Weights of a small mixture-of-experts language model, trained from scratch on English Wikipedia.
Training: a variant of Adam for the experts, 254M tokens.
Below are experts of layer 2 (counted from 0) of a mixture-of-experts language model. Rows are named router (the router's row for the expert), gate (a neuron's input weights, with its number), up (a neuron's input weights, with its number) and show model dimensions 0-63. Each number is 128 + 24 x the weight over its row's rms, rounded and kept within 0 to 255. Numbers have three digits each.
After each expert's rows: "comes after" lists some tokens at least twice as common just before its tokens as in all text; "mostly gets" lists some tokens that are sent to it at least half of the time. This comes from a sample of Wikipedia text that the model never trained on. Tokens count by the router's weight.

# expert 13
router:104130164159134135097095137123136084161130119107156106076102126110145182138137145120075105082081133162178137125124144097088153151106110110128092109114127102124139096152143159155120130147103100
gate2:146076098105116147113144152116126095158121129132138160122084103105119159105131137118111113124152129154151123077131123160122135136152104107135126165150142175120115155130112107121139144135104073
up2:103145160124126136109133150141103172081177081097147088147119113133099090159148142121163117097139166110120160114108132131099091140125103113130107131128144141112140063140140172129129138186155144
gate3:115149109132138117089132140146146181105148148201104144147092132109120185095161161123152109096150096120156138097150161132125145142121149151146137145162140154196158151110111135118155165130114146
up3:133103132109199130111107113083103147111106118096129118060144154143167115122110101063119133116099097139155141158097124135121133102092142101162095108158152150120111143114142103084156117119118113
gate4:118145124140114092126138152102157099175136114097153099133152114158113103104178137110109160156095089096148128098184135139142102111093103129107133139105122143174135132176132105144158105084151136
up4:077147113149101141117163112107118102139153152149147107137136136108127156121116120127119137060104092096088133106133148124151136137110119122140112134096174097125121108132134185184157130102124160
gate5:142097133142104094126112152113116161144134116115127090153127163118125134167153144144167160079141111162118135112126169096116125141117109147131145110127084131156151104161143168111144111138141124
up5:134098146109096169125121169122146109123180087091099091149101165166111119140136100144123154113130110110101111111119167104105088088119125142157098128097113166123138124122160121144140099158086127
gate6:088114127081105153147104115143135098114156168138139154105164179158104114105161140089129121119131070130128132095171130139096134160128136147125120088136145169115118106162130137127137129108141125
up6:138099137094091117107097154093126148151120102122131140183145142166148117100151122132104144121157099126098108122137123094151135148073109100128132137120147107145142123114102124094145120142138154
gate7:124126126141137083139186129135110135081138101159154109160116127119116149135119120122186123102128127142077163086116165100146137144123115123125103129125181120143155116088163111120126164128131138
up7:138153154123088103138104138118132131127129168104123158088131088112103122142117082101128118140129130128092114103121105154149131092135170120147173120136129130137110118161166099125100138104139125
gate8:137158097108121095157138107106135110161063143100103124110137148129127093130105117114116157102188149125166101083144168138161165116119150155098125116115111150111084139124120100087103127103149125
up8:104085103143111131173125119099115145120138146129111154120147153160152088178121111133145125103172129105113114137117128097136119167126123108122125130120082109164110137124143123087126152105121141
comes after: "0", "9", "2", "–", "1", "8"
mostly gets: "ro", "we", "ral", "orld", " South", " he"

# expert 29
router:096131132133194125107154112138120087188114145101123139120131136129147100105113103127088173079126084117099114141119120129142166144095150101159133159123132114163144144133105141102092123148124163
gate2:144119134123098140127152124127149131117145104160129153125155060152120106113174140142172111132110157142131152076107074143113079122117122143117101106146133161149094104127102102163094102075144139
up2:101119111117157113114106093116096142133084133092118079187154146122108152165176128150125109139093118086106121102167135155126151146128113128136090123154098111117124121114069116111116088111118124
gate3:129194111116139123124113116122143110124179137110090100166109126147113140126104098115120115125110172104149139113135114144135102113123116154156156116143127121141130077123123154104147097110116144
up3:153166095110156120108105155103063099084126132137068135109109103122105125111105148131118133174080102117115128141117106145131161131146129151151108120121165153117163079124094154115139104133146142
gate4:122137142102127143163121103122129131108128112167137125103102137161109133106126148097108094176119142152128108136158148146142135137101108152113108148113077140148166098136125101190158097121176145
up4:147105118124128148107134117115091146139109134112100121175118121118095137170129139095144126111129113098130114112127115102128071146103132115121113144115147145106098148114118172073169088101118133
gate5:141150132103173153105101158147166118181130130149103152079154089143116094103135150131122115109141135156181135149123083128150145090135122138136177143144160105128124140150141126140104110116094132
up5:117133111154139139149148109084127105105093136105112112130140138084121169141153100140119126116163159136105143121145129140108102151147167107145154096102139152159101146090162167119125121121138131
gate6:129128159129129130150091139113190179105172121157171154146124126152096128158164092137104130124104107088139134107126150120140091118140127145115131094115085125132139080155143092143133066122131137
up6:146130116125127098148127147133141119166111185159087131149127145131128165102120168123109158145142151138121108116131073121128127115149127154136177109161137097136143183129124186145144120156159141
gate7:127071095140143128128120119118101156104123080131089130132136108169155149105083105130127112089116102107147084122132118120129167084134110133138112139100102127139107120108127083107127124124144115
up7:145112104132161118163152126086127160092181124144152134127156106111168155123151107163125126162121146101125147098110148159156150165152147163161080106129098139108166118112123095149144159179130153
gate8:180157155114118149106179131082149108122134139114124125146136103106129153132161134135116123086100106137098145123100167136134087129143142141118120121130165133114148114163109128122116138149145124
up8:099105148103098059099096117118135140110100096125128118136105111121130097119097131112122104176094121130163101119152149145080184128172114129122089158130133135128156167104127096127064145114093111
comes after: " ", "1", "2", " (", "–", "."
mostly gets: "1", "2", "3", "4", "9", "5"

# expert 23
router:175116123130120136091123138145129078166146150084102170112124150145128138129146117138139174085094100129132082095109105121107114130133130129157128133141163119140091127152123158146168138128140099
gate0:129098132121089171093154113127138128107145176128132140118149144086107140119155091113164132088119081127121116138140129169107154138156150149125133136121120144187118109112134193122117108134170130
up0:131107180140133085103158143177148122136114134156125150164111120074110113105136142116127132133129128072116131162087113132127131125154117110103154144132128117147114109124136101151113147102174129
gate1:098130118105120171125164124126139071187121185139130156111185145142125181154108125086150124117106124096121112097151113124138122101083103136110154083118123105156152137141123105101160118147130178
up1:125137155116138157129099161172128133095114121139151161095128082132150148131158143101166140165102136136156122134107125139146131124157109148137129151111123102128154158121089126110098132185133141
gate2:132185139116108102120076118110076120128107125157110145131147147136121120114098105128106138103139092121150132110143116168121146113088139101162115084173168168131100139154145125138119090172157124
up2:116153122140117129109103148129127143128174140117148115110101143132111169138132101123105092137106097183139114081151093178147156086109144157144099120164164170122115107164102131124077097143150120
gate3:104129133142095150109098161154154106145124131160091138081161146143099119121098153146120127119137114143134097147121142169128107137130120159144122124159135159169105128150121205140141146104158110
up3:122125145112122138120124126113161144123124147099127123135133129111133125161145157146145079167106138153123121143164128100169126132138116128112140146108120146112118163114156104125152125157140095
gate4:132137105141178125125136095152105104157146128118117129145145158123136125157107121099153107077127117118133121098142154152150106171106175126122125099138136164130151114089119170115173105140130108
up4:122150093169126119121088142113138084148150103112110129158137104125166176110141126138155152116118145156121120113153135129148105159111107122168118146111157116128082124156112170164098105108095131
gate5:138129165102172117127138090146130113132124118118118160144118155110137113143157096120148146139101110130087171150086128139151117166151143142128140111215150133156126132117172137134103105115091063
up5:137149090132130089136113108141087139111114129149156116121108145147128096133112118111099155132123128099158108131135158138125124151104120120135123110095103119133144152099186091131113126118135137
gate6:142118137119131146140128129125171135115105146124099137096134114113123171123140132105145112182127113111133110133148175127091130110115146152078165166095160126126135092175163163121121147111120139
up6:150159121118144129127128108156138104136105130144104129094135123159162180131176110093122169107146147091104109165116113144158121095119078156161139133095134159175123153120164159147157151099163144
comes after: " L", " R", " l", " d", " st", " W"
mostly gets: "eries", "ife", "istrict", "ite", "eat", "ld"

# expert 25
router:144109101122145122156150123071106168092110166137138115147158165108168117132145156139128180158116156129153162146124114139173113130164118178130129126116108131117126082127167142124143097126156122
gate0:139105154122118120138152151118137123108156131146100149113113130150138096132087135115108076143090095085073142132153085115172171099109130161120163118142106119142134127155124133108082096109125110
up0:108141095099131150087136121103128073146119111182045135144116139104123147137134105147143179100171143147146168137115109129136130116134100153143103135092126129148116125138152121134088126123095140
gate1:111154147094156142123128126138137124130068117126078148134186080137113092111139109119165112136146120075102175126142127145184126107082141107098105126112131131136157128164156118086132079085115115
up1:082135139095119123074097167132138104162154117141140100150148149109170096151132128078158129107091101161106139123115078095119137122127144115103109109128110158125148139145156166137133140180100128
gate2:088160144117160114118123169145104157146165054139104103115130127106130168130170117125139137155113111134138129112161164114148128138152115159133121169144101126157169146114081150133095114148152090
up2:111110137130121160104144143150103086146117098110153157126127188137114113117109143141121113148116123118170134129111079114125122078089156102073112077124115108118080134112120153162152087099139140
gate3:132088144112105099148146105134153121137137101159165152139125181118133098156102122152102111115162123109105104156116139136135118117152107165167156125110121125123117142150101108112142130125168166
up3:132114150096122156147136167083143099106124099125131119154112173112124095129124108162100172140139102123162136128126118124121085119149074139121089113094147098167131131113122114116160134171146134
gate4:145086138102186133087101128095152136131072171107122156112147177150104104144107133138111140107128137146117149130132152134137155160125183089142128081117131091137143121155125101152110145140138100
up4:113193105114108124189130084176119130114134134129138110131137118128161136161106128098110126094144125122095128142142130184123134138075104094163113125181120168150166092078082135144147155131131151
gate5:171101106140134105116136070099124128119094103126097091115115163155098149164110071098145130116083113158126093106131155142089144127114143134145129150156078156087157113103128108130080142133130147
up5:144139099092137090134098102109109116116081034130121092135087155106097108170147142146124121154111127150152084151136123111144122129149135134171123152133127109135144134112147152145143163117098111
gate6:138126119166114162146185144114123108151099159151107170096122158107084136090098136118118134129169132136107118140113130173152138127130126169149146126103149152124158144156120115153122117109113167
up6:103097171149087168087111114164129154110139101102168119130143147147163119130117118101114143136126158170131114129152166132117119122148128120146123131109125092153092154093143135161123093062150103
comes after: " |", "0", ")", "3", " C", "5"
mostly gets: " ne", " American", " |", "usic", "ican", " rec"

# expert 22
router:155130165069133127155095111154145123122119130141110154141200131154129113118104116087086086119128094098107107125156137123089160135103124141146139110134131149135141079101138113124115134124098153
gate0:141113133128146170089135121106149125130097154094135099112087147101144146164098102141103151151164134101150130072116102151100106175105167160135105114147091147137125111129110074165155167127093137
up0:153096148159161098147181113127125175136123120152161134130098102174088158117105125105117095114099095126130100128089118144138176098111082115109147151130124122084159123125136123115143118131159116
gate1:114131121122159124106132107161139108164129143127154130132074113139131109155136117115131139102127156091124152118100158155142119154136140087124122174120116099100115110119168130121132149115130174
up1:098113159131150103117134166062143122102163153148141137117150145116091180116118157156133169128097101171125129094170091080168130124140137070137131140107169153121123134100097135121129082106140125
gate2:088134173140109126182102110142123144133151132148101143134156128073112137099142151128110113144166132104100113103115159105086108142109103163152114136122133166157088131162118130153100120136153087
up2:121129145159147148126141156107142144107179065132120124152132124091135131104127125118130101133135101120144165109162158150121101128182131164145140128144117134171128135133120110168140137142151116
gate3:119144156108129098097155129144109099129143103115118134133130173140152117119109154126151173094093096103113136097142124105083117158131101091118130105151095124128107137158106146122143119172103173
up3:126081138102121111132099120128157121149105173113131171132151194147092103137125117121140172147077143144154159134154097129095109115150135113163174152120158129131148128155123106166165117141152102
gate4:128189106120138108140152153100142117150103132124118149157109091118093110099114107118091120146159129106137116135152088133087123117145117126098133155182142138172114138135118149126120100146102130
up4:150140117149155120136151163083100160135143190105152146114119141125125141140081127133107071169097119127109118145136163140154168118138141104094152107143133101157096126103118085177152143082141111
gate5:111120128110124136098149086098102146093083148123146076107089091152075087143111112103118120116120119148149090153129124148149131107095151170119103137138093158125124135103110135152125114145121105
up5:144146112118122114144111178133131107138176121159122118141169107113127113108145103145159126110146163115124157143149114122105111150142136070199088161118095116157159090131091145129093144149136101
gate6:136122192120147113106135121100148120141114112129164126143153155098113144088146106125164158115120106124132153100119147123105123137110097054150096135113114134125110123091097076124128117105095125
up6:097103159104131187117141141151128128131133132149148145099118117146135135109136135150162100162129165154122174130090105153114127116129162169115094118106114108106119111153151145149142116134156115
comes after: " the", " a", "-", " and", " \"", "=="
mostly gets: " f", " w", " g", " b", "oc", " c"

# expert 17
router:141125131133124080158088117129150131138142141112164102126107160135184103170087159119105154158110087124081132126133121121155116106101094114115116122145088118110120100098093131103127122142127094
gate21:112119138064144111132124145117076118156134117113127150148169107127149110104105145102113176120113120119147103099105090164110131127126136117142159141133104166114134114158128137129070113157140169
up21:130125156145131100133110123157083149134118119151112160093108127138137139142149117106112133146123156132117129125120144130136132094114151115143135130114167120130155180132116131154089181094152122
gate22:163105130097127146144139141119116109156125135073119142186134153138151110138128138132136135116105081115135132097157103112124110130146132159130118113146123112125104126132173143138081128082149096
up22:133148120146125090149125140113150143139152182111149120105145146147090095107111150086091100136117163150114151110133127158079162130102155163172127141103124107143169138090120155118163127091151155
gate23:151142107094137161173181103145185104104106150158130090171083130130157139098135129137096116122168115088117128103157126146102095120136099149154154130131134134149139164131141157112132100106161109
up23:146149126144148125128158140155114160093113095150099151085138084132095134111169098158140107114131143137140114131097126148110176132114164145151129154123109155122101144145177122137104163103102102
gate24:144090114114098091112132133156169136166134124115138104134120144089137117122129092158117174115143089144112120129134128082120159161148183134140120109130114129150092118169132159114088155106141113
up24:137113120135118109125142150130134128136132118102078122101144195116126113099140140125120172109135161130114162150154107086107124128144108124123125141147158169163075147145095155083112121132121109
gate25:127138156145121152136117145121176137167145131108162138128160154133151117118146132117102117092118134077154137097148102167143159130137128133067130096136115116153086116121113155121103104115158109
up25:142120148117139159096145062158083192125160067153135136109113132138134100127143138132144162141148145110095129119101120110129112125136111084106121129131137102082130131144111126096116141123132157
gate26:139175125145108115136131124090139106155171091077157159105110142106125138121122109096110132093163113127165128141140163159138152100098106161103153153158088151131147134115166133152120138141159152
up26:129111153097155136120142134168132141106105161123099083145120111157103110097121152161153085155132123135106140081114117066107151135142132123166126111126129084152120141154111142113090146078117156
gate27:098136137071117147170120118132126165127134108120186130149135118115123142112145156151075115101126089135096094094094141152128129117116143151089135131135083125139143139141164116078079092149131139
up27:109118101188139151088131157103107111141134145157103116127102124124117104152131121154118136125137123160141116197098145072137101130159137113153099155109168144114145104103108163163150141073122104
comes after: " c", " C", " f", ".\n\n", " F", "\n\n"
mostly gets: "==", "===", "=", "resent", " found", "ople"

# expert 28
router:129142144110145165123103123141144133113117139111131142136107067110099134114108141134138169162125153149116108142158189156090103149109130164152122174081157110106098121120106182121155137170122115
gate17:123090107094113118079134106108151093150115166103117134120127144101119110079123128133113116094163088124096124141105101088122118163125143107089133136140177130127071126100119117132146172096144141
up17:103135136174113131155131147136095111070146144129135130134124164165129144134074108097101149100155102118113091144148118110132128118110143161169114112085133146120135109129158083120122135158101104
gate18:101152153123123096119116130140129054108157101146146165118139162143171108115107166149123096124081084132116125082148088093091119136113142148126112121131118154104134138158103139129088118106147131
up18:135129099101124106102102178058105115123136159079145062123153149121131178120153126097121149136096072133091131140120095097112140103113132139153121054152150160089109101137123105173098132117171124
gate19:137100143110133111144104129124102115123091154142136126117123128152127130119149124122099101152125156162187131114125159142132139097116115165110100089135111119164160114120097196160072136159148143
up19:086095131103099145131144120144179139144137175135114111085129158122071124167129108135183125117146135165116103102136130094089093108143131174131115160109105120135170120085100139083119118165144155
gate20:159110135128148137094116104140147129122075117123132120125110141116142143130132121117135165146105101097118132149145112111115104175129138182116187123150084127124136105092112138130134098158119094
up20:087159125149125116129075074111126154122103131124182154142161161146100088138104159106174122132104069102175131146127141101122131136134168151107142148112130123115099116117160082097118129117114144
gate21:163150125105115155141174081097158154126135138112105151123152118162128138107130136103140114130119124179092109091129120195137110140132185153122133150146127112158122096146132164116138134165102087
up21:090107139113121160136087142124110154127126123155145097137088157124139120110170107113090135146153160077130121149106148085124132093069061131107109143119116120114088192122129081116131150134153152
gate22:151173108161171108176149115121073171120124099138108094089099113112125172150139148122129155156137145116147105117094132124133140122174120170178137141122126120105141102158136113112092107100137108
up22:132160136153050178133146168125139088093135127089086100133147130106137115110136130115154136118106102136141119147179101120111128163109163089154134131111131147107132131115147100170098114107116164
gate23:126144181123166137106151089132134099175124133100150134110141141107092141127141126097165162101134138109118164159130107144172108148132148127172165116165121110153184103144131142123147110132125145
up23:100101137137109137115113152139124121158114161111137178099114173082108083104115155156115122138115129113104108170137126164141143121138149121141147103161146139101106141101126102168127155140104132
comes after: " m", " M", " re", " w", "m", " W"
mostly gets: " can", "oin", " would", " end", " Sp", " follow"

# expert 0
router:131138145143149128144152091153174128098135137143165123153121101155117192103157101139143101131144128090151139157127113126143131147160098127115151139092125130163100169117096097120150154120142106
gate0:129142132078116128148156112105127125169100101153111121122131119153127095122134154068089132098151058129124094077128143134100152131129171142147161119150143146104118144123117128090113123090137125
up0:128102136117126092089114132158140140125126110123125124166115160103191186110136116130134135104129110100124132162102149119167111123144162162139077112157122153115131059112094148119109104140080171
gate1:147123148110060141135129110114139101137128156082154162150111126159091087127160149106121141135148139121135114106106127114134153121129147103095160113138175117117104158157159147141129101097131137
up1:128104147128133101126140154097110114121165157123109195114155147133115072113146104120164137160117121116157132094086149121099102124105124099144135131147121089150152103123187150145138144132117150
gate2:133119141125138130170074140116082082108144141163143118119149134154142118116107116156116134141114125093101112139160111173105148140107103117153115100106121147137163146181163144160102130137134085
up2:158081173152111168124098105131209142102121120127127177164088153173151130120128103150110132124086153115162111128151108130135153106112134110130117074134152149129106102134136132108110161128159132
gate3:129098122090117135101172135151108108136123124116113145100128088106157112146097127114127086096128099121150110133114129140110138138088114104114073151102136100134103151136152087150136106128098126
up3:128139139136151090136149144107160169154098109095135080146105127102110152149162113122152143085129104159144150148141164133110136094140130154139177121142144127121136165109081146189116144111149154
gate4:163130103108120157129117112093104150147115125163155122141115137108139099145115107134120083143130121143157119135156098212136146156136147143160126115143134116169191133177131133132124112171093127
up4:106149137102162118058104177121166136112138110140092148147124081135129089149148150132157149090085109113089131106122114128095147146108148130130138135145148149121087111109149139175107084121148114
gate5:156096129133109145173089097185082108108151146132142144097101113145127141123135109130131158143101131138117154150076096128143129111163121135113129126103129094108093147124163118077118094137105141
up5:109136147105133099145144082157129111100075127131162079110097139109144147122159114098115102161148153092130107135115110143135155117184105155119149136126130155112139122088153109116103103100158130
gate6:092115103098141153098131082142120172102131101115145150120113135085154111126146078127134150122113111108134129115151128149123148129144158103143105123163133163120137114143094195115133128113153146
up6:173123178121091145155125141132160091118127162107082137151154136184109099167154167117146114119144170097148124140078103096149119113120092142117154147098112075161120152146204115138136131094119155
comes after: "\n", ")\n", " E", " |\n", " J", ".\n"
mostly gets: " to", "===", " &", "|", " after", " the"

# expert 21
router:138136105118121148157130112115090101127149116148104113143135129152137131116121133124070083113147103093116125110115130211112186146109139139157138121124140138134140145105099152088142145149125152
gate0:094165113115179111148150129173118102118164091153125097097121124145133104158152136128125137120134092141129153146137099097121118121126118114118087126105064139080072172101174124136137104116119108
up0:162167102143117125103136112126140143098148135153137067133102109114107142114172155170142099094122153124114169147102166134138144149104111116125149147137102103130116148151124133137144123120125107
gate1:079102124115147125151172128129118123114109108139176125121128117110143149140100129139150106127148161140102155127134135135171130106133154130145149126117117181153118130150086156175146123119100143
up1:153112110113127133116088146095149167127090164087118109141129136108127122153120177132170143123091118086116117110160145116123112096106115117116140105148187113090106166135152119107105152106137114
gate2:080092137124136119148127153164140138145124127150128100104120181139168093151128120159114115112121127133116075105110110122156117086111158147127117177120129160164111138132076169139080147121160099
up2:130104141149124128148145126095116069162122116120133125117161123135134117114138121124126119133130142106066127152105149160166131166089146092099134106142108128145096128114094122165127126167105102
gate3:122168125144127129092128099169141182140095122176163116151148106133145182135124080143117123113099110075129129153189171152129165159153148145113119119133152157147137121113093137153156101109105118
up3:164186097150163124093136137118142154130131136135156092154144111128136160132115074150142132121098103101146117160163156095140147151169119099142116133142166139151104138118128131138154145124085120
gate4:107122124122154091115138157129128125142132090131107138130137127109129123146117147122161167105095142126127128124104133101114127051120114156115109080129096165103122137091120153104095168116158129
up4:108125142159155126110141126088126080131168072179106137147126161128165142127092160115103133092113140119087105124121137103115134151098107134146087165139119112128093149137087165121115136135135131
gate5:132152121089150153130134156101134131111123164117159150163157116068129170136137130114113138088175125148135165101143176095122105091174105125138161109130111129085151069122160143170090158114130080
up5:146117142154142142137135147141128090108108103109113160101155160137173145132144161161102117127139143072119120160114135158089152118107096138176100134124094104120147135146145121120152122180099133
gate6:129138127102142083102156110105095113158115098157112141132140149130122146108121085134109151111150091088125091142168185133096181123140105110147139153110121158165093124137122116102126148111116113
up6:089154143105125133130108122163133128131095117160154120147149095132142110104102104164152150093148138096110116117135102151116179142126155123149116128179160115150154113130133129104144115149123131
comes after: " |", "|", ",", " the", ":", " in"
mostly gets: " l", " re", " r", " un", " cl", " res"

# expert 8
router:091153104106090100158108110169138118096142133099126163132155113165094129060164105132129165102133103153135113102130127110092140155102113099087098147157176099098116161149120130127126163114142135
gate0:123137147087175154132095138074151085107142126104083121132152152134137131115142122086144130124149102134118118146151183142106153100130152122127116119125143119147127101100110137103143086110162145
up0:112138133124112122112159120102113126143095169142149135104121092155100098090130139109099123098171118136152165141110091117105101188124143136123127144122170144131099147132128112122169175096158082
gate1:118132165123139137136123177087134120166108117084134100121125090077122124075113151146094142137127106174121162116142161124137152146107127124128129105127144146114129100098134164102133106163088105
up1:136164152158144124141078099132128152148119127117125193155150071140117130131145131116122146104118162154157132109143155141114141185140150139098129163159138147086154189157164138135115111123131125
gate2:119115099148153170146127140109127146124110162133131114146076124186115151141149151115148163129102154148121103139120134098137139108128126139118114130115127124131127125146133097131109069132137126
up2:126122141088096140133123140123125162103116128133109119124096114118120130165156143107108136136150166137123127189069098101102059150164112120129150137103132127121144121159062146162110137094164116
gate3:138119101132104122140137142152139103159128106134128118107141165152109106145164120136109128108151112112129105120156113120086088094116157115144124071093158099143078142149160146127114151159130157
up3:168098125122129107143080113120145141157116097084124148147144121124135153155118122120092115125118109134120120120141086113118134175147166151135123106163115122114106108154138108107092162165104125
gate4:127163115143094162133150095168137089142147118095102164142126122105055156063156097097116129081131112126137109079143102131118145162114089162136089128098141103125133163146153140147130155152136130
up4:085150116099096106101129120146153071110123178124155131108096121075080125075132137108172110122115118104128101066134108108121134135105134093136130145097166131116109139123150157122155145110111097
gate5:129158131093126143136131143166124130151132149110153136080102128149141155140127089118158106118110147106128105144105093159160094123124152126143102158149120132112131149117085123151111154091205113
up5:167139109134159113121143128108187121143086105118095144131105134134116167133133117130160100129168124132109125119101112110147112131138115146155152139155110129129150139112108133115161092136109091
gate6:170105119111149143166152123103161143142143141179120102112107137128142180113136161118101126109103169143132102083118108115153152062150092161161141111139113126170121117156128153113124112093163101
up6:114168087125089106136087115129104114150093161109092125172135139102126119109116126127135159134145143136115103132131113110128130112123123135156168102134172123133114131115128139107167075127069139
comes after: " s", " S", "S", "s", "y", " H"
mostly gets: " t", "n", " n", "pl", " cont", "l"

# expert 14
router:122160089136140107106142150133122122121137106124118173134115116152129134104131091123156174146137143131170150102144129149169101097159120099155114144113171162127168166095107129131130107103165105
gate0:142119110107150154139189135137128125111112147122142137148149151139117125130108082090121113117147124128165113120112082128117113107125106147155110139131159190126145123126167130129142108148144197
up0:160138120173143143134121138138139179094099127071133087150076095112153177144170145143134116111121127159156173105122162131136113138175110132119122122122160124159107139136115147089122114158114116
gate1:114159157101165133123142111135109141135162169175109147131137149126148112111118108129087093126166151135122113090150108125123126105102146143161126116200151137108178100145136130092125154136110116
up1:137093114140121155128140120129147144108137125137164130090103084113148188109105122110145106171135096129132172148112184127102135127125146161104109167116110138194151095121105116168125125169101133
gate2:091120131077123109155163122133136107137161187127158102109141175148126117133121062144098120153135132139099117142153107156133163119102120150145116133133141149149109101138098133123110094121108108
up2:123140113118126140122139154133111117155092133159115050141125146123178114186070103118099155120123110123086162143146101132187127132146111104122140139088111091170113129126130077112135114154144105
gate3:128158137108182107121091126144044174144130097129122148118145141191139146125120101111090094123110160143114101112154165123090158152119128128128135130088120094087123113159112138166108103144092156
up3:121125173100162109119093139101145115131129162181137102150143148115112159113132172147119100153091118148083137119114111151100127160095142115094150124190113139162151118108086127140105126145153109
gate4:098141138154159130126162131136118124105119111126140144119133104133136155032117092111095139161101134143133106092147141123146149123152122174177130159078117120107146133108147110091149153112157098
up4:110092104127086130127120151129087157109089146129127133113116157154097128099090173145116122174123156178086126155117116112105131137141085160136092134098099119133116119190136104160119112103121119
gate5:083104103145144086156099116140127121135180103141108166083128130146126144132148150137089100099110130168103079144163067111155157138096137105156119119116093134121109130150097137122143107155091147
up5:091133147176166135150126100140089093138180124105118097100138141104106138119114111134143140130105154145129090167115140087135135099140140121176101162158163134138140130108147166148088101133173127
gate6:133105097149104131144115104160154067158149130087083181156142115156124107134140117144138143085079141096125116121135121106120153180110130125109092131087129107168122131104138140131151177103142084
up6:148128172110149167155133150132122165117154126146174114087135158142105140176078118127100116192110135091120144159130142098098102095101133158189101099146163134160095103137137094091157132136142158
comes after: " H", "h", " h", "em", "v", "f"
mostly gets: "al", "ical", "ative", "eral", "ess", "ous"

# expert 4
router:120135113165090107133099160113104130145140144136171098108130098087142186110137125132114139151129109141078135150122092112142142164147176155150167132085124122119125153151123136095090118127103134
gate3:130122136128135172114168138131161118222140152118165147108123122124133153100094116118129163119138092118125158104112114099127123099158088148092170150091178121148116178115127085159114150184113093
up3:129131115138137156138149130119089127065118144159111131097134085136101158079144121158141102149134116116150151139163147154111134127149143103149087097127060143114137131070132105137145125139123149
gate4:146111119132162120091179129164123122198139107090133125135121192105138082145112108099131136128116088112114123105100101104124110088104129131105112099107138134137141143131162147148134172164126108
up4:075135172112140116125115118105126101135113113156151134139127072132123114091079116130123121107170094117095137120152131147147124149105189100164132173114148125103109147107102109115132129147077127
gate5:087130144108134152134160128152130152155113093139129147145132124123134133101131118133109151123074094128125110151179136157139159140152152117122144122111144154172118113113084164099145120139140083
up5:141132169161142134168155143125101134125115127144123130119122096116142166139154125126098114120161147143094128167173130145126144187118163108096120091129166114143097168092085128115170110137150095
gate6:109099117122167120121157110116101176161141065124139119107103106095132101119113118143122143089173112136136118115101181169129098086132116130089100150158129131151113169144128160134120076158125128
up6:157137158136129138105140102147157105145139159105142148123145182120141143127141067107133149148149117127130119168175131141115156128135129149137166115149099128139087103130171084167102137109115074
gate7:102175130111120141127108099142161158095108136146148106162158107119087162111122109118140141125135129104099130157119083151130144175150162162132168148164145120102135087158110144135142109095143131
up7:104139076132157141140109098168119090099104129094139109076145118107148125119121110101145111101100149148176142115103131148166196135183166100134143168150116143138126122134147140100095159145108157
gate8:091153140099095151168166136111153145093172155094121174112119122131079120096130173114163131152180187141127084125112121143131118104091136134116157125154115117111166136124092090167123153110156123
up8:149102154104150115128137129077124141122122138130148085120149108135153146121149108118162109121157095146097170131139190117160089128087097080064077144150083139146107115120155132138154099154115117
gate9:122116112116096158150134148109168114110082167133108158122153069110129106145124136125111121123119156130130133134144075116131135152133172102121095097147133118144121093125066138091157106113127135
up9:164105115123159095159096102137135063129119146116138130153097141134108120146150152120123152135126132113156087154140167108108102103093170084177121140148096114144147119107137102138139116145113178
comes after: "1", "9", "0", "8", "2", "7"
mostly gets: " (", "(", "9", "7", "′", "6"